From a checkpoint of a small mixture-of-experts model trained on Wikipedia: vocabulary 10916, 2 picks a token.
Below are experts of layer 10 (counted from 0) of a mixture-of-experts language model. Rows are named router (the router's row for the expert), gate (a neuron's input weights, with its number), up (a neuron's input weights, with its number) and show model dimensions 0-127. Each number is 500 + 25 x the weight over its row's rms, rounded and kept within 0 to 999. Numbers have three digits each.
Before each expert's rows: "comes after" lists some tokens at least twice as common just before its tokens as in all text. This comes from a sample of Wikipedia text that the model never trained on. Tokens count by the router's weight.

# expert 15
comes after: " \"", " (", ".\n\n", ".", ":", "\n\n"
router:473500495480495496472463452479482483477534499502494469492462441494495478506481548475487488461488474509508532503488481490473473516469489526504526508519494488503488528516460545520515497535523544505468504506493522500523475510488481498498519524496470490513552507514518522470483482480522521524484477500466475478497498473501447484522472467519485528536500439517459552490524558520508491522486
gate0:520479504522455513467506479467512492539489480526505525510486480521524520468483541525484507492518510491465480494517495482515522493469502523493506495481543534453486467516530497492501517516507500487524546483539497517500480494467536514551485494512516454495511481487568484467518493508476499530496452483506488512518529512479525513518516519507503554512533441502496525516481480458475541531488
up0:490524480508518458517503533499496502520554475485522503484469526473481487477521508487528535509525491485489457495471535507487449495527482492457520488515476512518480521532498499533498528518543490504511510517510508476535489457535518514503543483488476490540508487546484523500503474492528570480461520541515567508520506523466500523503526513525541503492524488477548467507457509498491502498484
gate1:521448478489510484483460463546495570533491525539526451487497500490546498520477535461548500470497475504476526524507497484491486473506449461507473515532496497501521551497493469481465497507518511472491511502497481532519514530456497501488512508513495542482477487492473498538505490539515486499474466472465525484497519506486488487462523482500489579495488466516466506496514542520490500534512
up1:493468551490496489517490496461507508455529509508484503512512433565524462485461463520512516463461485537454479518480481500494516462541504479517512491534544463486490456498504521464508488486486550514494540467480528505484480485456507468488527471501478483539489495529516476523494468509503502541461471491507532531556505501532528485493477500558498554554499491484528526512505473515543496506484
gate2:487455519494520496503517531451532532490489483477537497508533493504534510499485477491498472474503517515480509520487500469549499535490453479535537456491494451522495534491464512517491499505497489455532474511551539460447533535503526523474476499516492522512468481501481507458523520472509513501492509455483490513467518526507502461477474483534456494481494498497491460509508517508511549548469
up2:493492477508556549507469472465492467540540509466560506499495495459533509477469553510450480471472475522464477516479491506513491483503486518530503476526500498520490494503535476503499515518561516475478501527494541520530500536511489497509505484502547540499525486526506512447551489471562484481492470525515512500518553507484485524522458504512531462490487495515483518513544542468497502519510
gate3:475466516504527497476511463507525537558533490540462483504471511473532462500518538451496508475508472487516475526487520516457473517484454533523526524516499496483500531477453519515461461506524484545489544498511511441496488490517474499455519499512479489469476523513482545471453477515475496470556512526486531504507506468496508479497483475522505519489484463511469517474526542467493516491475
up3:507515529473508510456472491444513540513521496512475521503498523492524474483529501529483508458490495492485470487477513497524489477505486480542531493537522524495478493473485504515452469500536444484480478488489551547486490520516538474512545444479476491501514559504434563510521522525499480480524513468539509509540498516468482517515545486502514490530509530550480526552555490518511547517478
gate4:522515503482484449520494472533536462489531498488525507554497523492500456515462522471460468512487514501479507438482521472522516469498555488509536502536490502517498536484480500511491513506507472465536485500446533507464483481485473516497562507474541492492501485526480503506505499513485493477499520461524516451512547533481464501490495521462483463477496477533490522513526495449513486515465
up4:496540471513487488519466510453556504477500500466472508464522505517517504522537547515541522530526477539507435460483505439515545463500491512467537488501492533500515473462458487453504534478511523529509452527499542514496475539495492519473511487503489502480478510521511490519515462475495498512552490515494497459447519476530520460505505513473484496534525476504468519492467481506513512530525
gate5:512498533460530511507522491539490537509480538529508509524477540527478470549458525486514503466489491468481485528511499491474552504535520444497464476521528505505550460535479502476514476476495521484507504506489466533519514532493490485507471510502541528541524515542485546493466481523462558477507516474524483450519532481488491502472484474443490520524517522495466515539489515540498509508502
up5:500492501481507486513494494519497507505495482495543474524497497482513528524549494459454524461495500517508516523523519493499504446486507497530495491528462517533470549503500469462489463546507473515459509530487493497492523524479503479546464532544491555537515472523513493478468487552544469456520524438524458530488514514528494487513463483488485542467528494511508483455523508514495478461457
gate6:501523504516529541473504473450511494488497525497562484489495524527491505480474497485471496526493525473481508486485465483531441523503523483488516543488490489464503489555499504539483521481499478491483534487503480490515477512461531506469471464484507474492506508439465494499496527474464503469554496495502542468443515508440482468500477492526541486500464475541456511515497508549477521507509
up6:493504523510493499520523519474468496550444466524451492505521479517491515462527532467467442524494524511524478528496497504476489515500479477477490479511509544488469463492495515492464519489517529518499518477515465531466476546471491477478457515472489506543534541526507482501488522514521479472546546521487498504550492480505525512487519486521507489562486490497558466499468436484524466476467
gate7:504469438488501468496513481470524515526473537553490483482493484557499448474486507545518501475506431506474525523536463503511504497514522516518469519534509512472543491519465530507520479519484493517503481479439496486479517526487504503475529488542527542524487554466501514476498467541481488498505484478539516521505525529473521502473520483515448482493468504473512488474518518508483506512482
up7:536478456531526499513463473500497463489496498492502535473510502515453506509473522507519502525490462498517496505518512449457444505510500484505495501529496504523550509504491554469538475507548521525498470506499514458503471523531510520523567494568490535508489524495464552523505477529517546489475443489487508531533497551483454491467514490498473535501498503528505502469498526519506518499490

# expert 20
comes after: " the", " a", "'s", " his", " The", " first"
router:467529499456498504491524528468507519544518501488534469533528519537564496519479477505519486513521407480552488486539536533500493524526535523508527500501527469513514467510515495497545527493509482481526526490509473494482494506522565486458467500519503492484456527493509467440519477510507474476497532511521556498479516496481500521530496543507510501476500511524503477508493466460446472478514
gate0:497532480457556484508531543507485523493470515516533495502472512476475513459478530537502476475499498483480511466473471546464436492451464482514529477526481519483502548496533472504544513539502511466495486523526509484471521476514520487530486492479488474524488517505484522478488477476498507490500510546545521535509488503500510522492502540515510498491493528498442474488505516494521526492491
up0:478495473485523494522512495496508497471515503526518521488510500509459520459481497527508500517595469505514550483545457493494446504520492494455471480483484488515522525499504557487508507543532537545473522513534484528514471493519523509484474466487478484483515553503537511513502482539486485505489471512527463503472550494468453551521472489520497497527480532486473488506518490484516480434521
gate1:510487487511508468485519533469525500480481495496553514573526526511516475486472509489475522477479512506498511495485498467460478478524517473509461487504480502504504490501491502537523478536501538474497479473479471480491436519494514524503527483535491495505495502522503505450507494511493494511481489499505487521451485476528511539516479502524483517478491507503459505488499491508496530506485
up1:488502546519484503524469519486532511508522492481486516474487503503527503505490515498505489490503501517467531470506525500531473423509495501525556513527523507562500523506488447511523479496424482506503456472475475462496511506466558467482479467526493480513492500461512565458498514469488515497498527519478493490493456516465485485497475494513530497548488493515519451457509486480488523549513
gate2:460494509496461490505515472485493501509535534493442541528533494499473516484485476469519510462503525506558500537530516515484479461512519534472475520470503450509506485503463488504475484474537501491451512464507496445476502503492571457518509477495481483495499495497513532478516493489511497513495515516523497478478490439524530480471543486478501486463520492524519461468472501521508516530500
up2:555473484480528506496518488464533449488514563496539486454487513469487477477483506476525531482510491459547471547526477503485442438538514514493514534484476503519487508531480504525542480506472501463495446551453470495455479492509512510463501506538520466465496510483508513515469512522481488499506534505540527522511471494474498495548466531490501548491529488499475488499525525523503519482507
gate3:535524521534524464499465530495560519502480492487477565470492503448525506480521494460517441520501487479530487541489502533509493458515505473478529491518462482503485514480487521480508506448511514507496459510499529484489496471541516496534494516468514502553479469468522522498489498514542522497530534524498527525497546519479477481504499504497503505530492462494504490481516530498495520493510
up3:498479474487505518521518510506499473500490491489499517503473492476502482490557541478503482510511503511506489522455499503495499534508485490481504471465477514512467488464522556483555487483480531504517442492519507496494471532485520484547446506454493483481495481511500493502525486522526552465495539516514491525514488501523541498453506465468481436527488522488478452471480534534480521544534
gate4:489485508495555499477532495507517484501467519496487490492508522509511502505513535495460489500523492486550478500516513488533521517507511509527510496522498461530484511481544530472557486468481472523493505508495506492495495476460505497493469496496514456514465523489487551487471521501492510457525523531498504498493541551519431520513515524489534510504500488546480499521491513488469474454509
up4:483463547518513485491498539516488525510508479478465488557472489516552496488495475494498493534521508494487518513490534505519510485543507477520497467527470472493467504536469513481516519462460499501477522477478488496479480502458510427439490454495476461506464494503523499499486479538508494472542496538499484491445513563485517490510515504509540499543555510501512519531495475487534487502495
gate5:485525479521492473501470560522506498487536511495487541473509480551579535486493534484553494554512478485507449509543484515454505442550496532507532501522525495500527517511525462532519538514478509515512490489483498513511477451507550521471522447512504508470496509526476520501506542525514480483485530498510488480481528466537500528488486514478541487506509493487482473455504479503523471540460
up5:485478490514476512488522483522462480496512476481495467518506501505447478467495470505513487499529471492461509502502510468498484505485466496494464550510476522536477477504470506468501523494516506495465509486535534544527503530502496530545502489526520517491489481488502471499491479455521521515530487494481521483515502520515499455504508480528504519511455542525499506512455544538473479460501
gate6:484536524479552529539482454491474469537520510527515457520491512506524527506505489470505459501533454463485505525530517470503522537493477464463532479461493489513493476502472506529451481484468519495477460494493540475484510532500484517475490503463477552529535516499518511483478517538484495533472496510474429507477494501471480528500491498520508511546531508531515511524518479522450494510528
up6:496469491499467484486500529473502515463539505503477516516476504491503478528537475482526513491460504485466486490519491505507509460482477513485463541495533434476495473467503509502465533453533533506517518470510508490467492458549463476520501497527509489502486496516488496541508482515482496496464497475505547497511513493515562439518502525514517489481499484501500529481511532482496516498534
gate7:494524492474517512523459472517518505510529504512518462535499491515508492507495506538492529495514495501467520527516476499519539498512516484521508444500500516535521498476511500510477515517446453520452514514507509492491519550481507477526484481468495528487529466492481483513460523500488488504483510511494443471494476481448486498484526505522449521562557503517465489455499482532518531517490
up7:480515437504476518510477493526497491526532498522498485521480479508507498499486508477501510496547487485483510539503539480500489485472513509511514483509558484525514520485519534481488495561461527529521529516531514506505516523498535479539517489447493455495480459534496512471494501509476477481454515488506498539507489508502500451508509480493511515510518462471526450500474500494497529434516

# expert 31
comes after: " |", ",", " of", " in", ":", "|"
router:461496483492479472502476490530504477466493499510462454505473471477530560523484514465474499534500498525484474514514500529484545531442443527472493468464492543510459505488533517481495514540543531534495479537492475497493546454531517496520483534440470495487509486528509494514492493489517516488480485504461489521519477528465527504518497480475447500489488497477464502499501534468525477455519
gate0:496514535486459539523476451537525467496516543497492502493496541497504491525530454489494534506474475523517521513522524477485564493484460487554498551492497520507554526494472484490548471488503517488520538493476528484486538518565511472489529538496484485475529489505499470541523521538525472515522517489495494501494553508486517507515528524500487512479546482564509522534516469492483488543512
up0:495457500487491523521529504489507458496511479499471485488508470535459473483522477563473544486500527518556489527555497514524479476522532524498476508529507480501520538481504441486532500506500460461503540513512503504465492517523507479521483481497471458478487511481476528465517481478487510476480460523513543493503531509518560488518495498539482526474507526501485549457543512493505521506518
gate1:504500491533519519474487472504508505480522488498477487502526536510475481438504530479495498512540520446515493483472469479489501537512488491527481525488551517502496531519501482546519534456523503525526501457486536534516496489456508517499493462459486513494499521496478494452498464526463545475515555478548480507491486475502491513534484490464504473512470466506500478452468491504474533488507
up1:475559498457474503516527533489538520526477524576489493499519471503506488523490533523467459498520497491510513477515548481540474536532489462468514471533522490515486503434475553520517471500536546477479530519494470457493466502496530486490493495503545496522468495510485508499526471514495510528525507451481471525477471460502491489484522488513460518488470502464499501477544533459483501485460
gate2:508509511527500512480517494484515507508424513458571569487502513493527504509482532549503479501523485507476491469509445560476520508496502469514451529544487503520488480508496493495505556505484505487453483521510498457531508472505514518474508514464523479493464520562476505481498514498527486529475498538484524505502507517464495471543462563470493544541488516493539497495495546518515471452510
up2:488449466548514497524510555487494527488488523492502476498490473462491483475488529501494496524480461496521501488497465469526464467512506469516512504538519487502494484452494526510476506506521481500488537471502496461456485493518503476492479507537499552502459497554545502498468488445497474499527526465503481472492467513510536527491466441548521491535509504484554522470512522495491544542502
gate3:504489507481493479488471504523466512498518499510506504513509550518510460523495541505497491482540501488475526511487511514503499500506485465538472473497546472514466520496493474465514514569532515542472470521500506484462466520514472453521490515495539480482504485502485515519503496472485423505500522503488481495494493479515486497504525518486486523472562495562458478457456500526491506507509
up3:512486509476499520480473520539448498449542465499483510458513543509503529464543502507474486484502471488492467473466558509482486536456459484484463509468450495507462448522526521474484508536476487474458459537485467490502528485499506488463501532517462478429521521493506519527508508547513530487466523495509501478498533470512559521496503510476501520446492504507508550539468545505506478491495
gate4:480496476443531470507433515518539493511473483497510526527485481519530490501509541459479487505497459492512538463530523520514468498501473493553506502447506478490516511489478513461508494547517517481486482532498479510514503507492499491479546529493493488537506480483540513445491478530526503518468510506525487484486501510468503532450469513481508477506457503473501522516506536451497530503520
up4:483495524497540494525491489487523498481501481546523504511494462485497509510534435505500538490510505494507543521499483465515499482498505509452495501564478484554525498470508514482483473466525465516523502465476516441461529496490555499499476501463485522537468527452507512535502483504466542516493517481508525475531461472474483500491520468488505529497492491484517515518512512524486517516489
gate5:509533518519528516494540512490542494492515476571502496537540519498482487496532488541549519532512463475517489494525496524482519511554498476519535498464467493499562544467455476489488484478476525490518488490516506490474495510497493488481507473525470509515473458473511488537490451494517526504523532525512502481484521518512454531546502482497454497462513528503505532484481500546505483531478
up5:489485535520497524515496513507475444488500505467487483469500513495512493512500472528526525518532549548500486503462512558538537462477510493478466508497512502517472486460507484493494537489489510483545466454507459511498520494477514496505569496532526505518508494513538504501495524502479547509511531524499499502537542502508531523519494499504493530541526494463541460492476468483515548506498
gate6:477521537495471481537520501511508464496500509520504532527488458543518526496533496489522508510525494517483518501502492477460569510480491452532492510471560505508486506484495510472492513511495522468488527511506498500509543455449503471514511464499512513504488500537495494514528544501499546484475505486505496498540491495515478532492523513511469499447487528566479488522500511474463481482506
up6:511554480506491500512514498491512486478489517509533533504477498493499488507437479473495476480463486476513546506501510454481474503474505548517485507495495497479554456520525474468461505487482499506477485487540487514528489503494472519515482523508480495477479494483501457528523471468475471488519516509480492486511496531509483463498549523479517538463517480528488454517536490500471542507508
gate7:465488517488525496484545485505481488520527540503486490492485525493498520521533537515532530519510481480514533506488482496539462529486481526539522518483462450484562528526499473503478534476530549485473512491475500531519469467487505457495485506512523454500492550480461484471482507493518507528477489504514486523485475478503491523457465480505523492454481499522523546531546536488533500502483
up7:555503481487535507533504512501516507498471454540511508512533537489524483504490483492479507504489477521495526496487556490520506522521503450537497493486501515533470503501495515496497479517498530523461504485510521501551509451537563516483524512470496512508502484514500479489541506541489449504485497499512504515474464547508489528480473509539515488494472486471497506477497471484507472447544